config = dict(
    d_expert=128,
    d_shared_expert=0,
    router_score='softmax',
    routed_scale=3.46,
    router_cosine_scale=10.0,
    init_std_router=0.0374,
    lr_router=0.00144,
    vocab_size=2685,
    norm='rmsnorm',
    tie_embeddings=False,
    optimizer='soap_variant',
    batch_tokens=262144,
    train_tokens=730700000,
    dataset='wikipedia_en',
)
Below are experts of layer 3 (counted from 0) of a mixture-of-experts language model. Rows are named router (the router's row for the expert) and show model dimensions 168-223. Each number is 50 + 12 x the weight over its row's rms, rounded and kept within 0 to 99.
After each expert's rows: "comes after" lists some tokens at least twice as common just before its tokens as in all text. This comes from a sample of Wikipedia text that the model never trained on. Tokens count by the router's weight.

# expert 7
router:44 50 49 54 37 44 27 55 47 45 44 41 27 60 43 45 45 55 38 48 50 46 42 56 52 38 53 53 65 45 56 51 45 27 27 43 48 55 60 65 43 28 56 34 47 63 30 41 51 57 42 51 45 29 60 70
comes after: " f", " b", " t", " w", " p", " c"

# expert 45
router:29 54 37 56 48 63 57 27 27 71 35 39 62 35 48 44 35 54 50 59 65 59 43 42 66 45 57 30 31 55 35 64 67 45 56 62 46 25 34 52 42 45 45 50 52 60 44 58 25 50 65 36 53 36 38 42
comes after: "1", "0", "2", "9", " ", "3"

# expert 9
router:47 56 47 49 42 44 46 50 41 54 26 64 47 53 42 41 48 65 26 44 59 55 20 54 54 57 53 54 59 68 64 41 45 52 68 42 55 65 41 31 45 58 33 67 38 54 60 46 49 48 42 75 43 34 51 53
comes after: " |", " S", " in", " at", " Al", " G"

# expert 2
router:35 55 58 53 58 63 42 38 39 50 45 41 56 36 51 68 50 66 54 62 52 47 27 33 55 61 63 30 45 60 37 69 69 43 55 61 41 35 42 50 52 29 44 50 56 66 68 66 28 48 53 26 41 34 46 41
comes after: "1", "9", "0", "2", " ", "8"

# expert 43
router:40 60 63 45 50 53 41 61 41 23 29 68 44 37 78 46 59 57 42 39 52 57 55 54 40 50 69 28 41 46 38 64 66 58 33 40 60 66 51 47 48 80 54 28 55 57 50 55 64 43 62 50 53 52 46 25
comes after: ".", ",", " that", " and", " K", " where"

# expert 20
router:58 48 40 42 68 47 60 76 50 67 51 64 35 59 16 37 31 55 38 40 44 54 54 56 51 47 56 45 39 31 59 59 50 44 62 69 52 74 40 54 38 57 62 63 59 63 57 51 54 45 30 35 36 62 40 60
comes after: " of", " in", " for", "\n\n", " at", " by"

# expert 25
router:61 32 61 52 45 42 37 52 58 35 51 47 51 64 48 72 52 61 47 49 34 61 61 39 60 46 67 35 41 64 53 23 44 29 57 69 37 56 59 65 46 42 56 43 40 60 50 50 58 50 46 43 59 51 71 31
comes after: " ", "-", " con", " Con", "–", " Ab"

# expert 47
router:43 56 58 42 57 60 53 55 42 52 54 45 66 55 41 55 31 51 44 45 51 67 41 40 22 30 57 51 49 44 32 62 59 57 61 35 45 43 54 70 43 31 35 59 45 71 58 53 66 41 57 45 52 49 68 40
comes after: " |", ";", "s", "5", "7", "6"

# expert 36
router:43 41 52 59 54 59 34 44 15 62 46 40 63 68 30 54 39 72 44 53 67 49 51 44 62 37 62 32 25 49 30 67 47 45 61 58 48 43 48 59 55 62 43 47 51 49 66 46 49 54 77 35 56 45 45 27
comes after: " ", "0", "1", "2", ".", "9"

# expert 44
router:58 41 35 48 66 45 68 61 54 51 61 51 37 62 38 51 50 34 50 56 53 26 57 58 60 50 59 76 70 49 38 48 71 48 59 52 49 25 71 56 50 60 64 59 46 55 46 51 30 43 52 31 49 77 47 58
comes after: " of", ",", " in", " to", " with", " and"

# expert 18
router:54 67 38 78 65 74 43 59 56 44 35 24 70 52 69 75 40 66 40 41 39 49 45 41 54 37 48 55 55 28 62 48 53 52 39 41 41 53 55 49 25 53 42 49 42 49 61 39 66 40 43 65 42 38 57 38
comes after: " |\n", ".\n\n", "\n", ")", "%", "5"

# expert 12
router:55 64 41 47 45 36 55 54 52 46 63 46 52 46 34 57 65 63 46 22 70 42 61 43 40 61 19 23 44 48 39 60 70 68 49 44 47 53 69 45 54 48 43 33 37 59 57 56 50 47 68 42 72 47 84 36
comes after: "0", "1", " the", "2", "9", "8"

# expert 8
router:35 50 71 42 46 58 59 65 42 56 55 50 79 33 41 32 24 40 59 40 43 53 40 48 36 45 59 48 51 65 36 33 71 57 52 37 44 62 63 32 48 35 59 44 45 56 44 48 40 77 65 45 34 36 53 36
comes after: " |", ",", "|", ";", " in", " January"

# expert 5
router:52 47 84 43 61 34 46 54 57 34 44 54 66 48 46 71 26 65 57 52 65 63 36 55 43 44 53 65 69 32 63 86 38 45 29 49 32 67 58 70 64 55 64 48 58 65 48 50 64 51 38 38 67 50 55 43
comes after: "ed", ",", " to", "ing", "s", " and"

# expert 4
router:40 39 53 45 36 55 13 32 66 61 31 42 43 48 30 56 53 55 59 37 47 43 31 53 52 48 47 35 48 35 34 58 36 26 48 54 53 64 58 68 33 20 48 45 47 33 46 57 51 61 61 70 44 50 45 66
comes after: " T", " D", " B", " M", " A", " the"

# expert 13
router:70 41 48 65 42 60 53 68 76 65 44 30 51 53 41 52 37 67 63 65 57 47 56 47 55 44 56 69 77 47 46 48 56 63 60 45 56 70 48 42 42 51 57 47 53 40 58 44 31 60 54 38 34 54 51 48
comes after: " |", "|", ":", "-", ";", "=="

# expert 0
router:60 60 36 58 70 41 56 54 46 43 62 51 68 41 39 66 24 73 44 56 43 45 40 32 45 60 65 47 34 50 42 74 27 53 57 51 58 47 67 69 57 35 77 50 56 53 47 23 51 63 36 21 44 51 54 43
comes after: "\n", ")\n", " |\n", ".\n", "==\n", "\"\n"

# expert 17
router:37 52 62 44 29 32 35 42 53 64 34 28 54 60 49 61 61 74 43 31 56 58 30 51 59 37 47 50 36 39 53 42 34 23 45 72 49 53 52 44 53 24 35 53 49 37 54 58 61 63 45 60 41 50 45 41
comes after: " G", " H", " D", " S", " T", " g"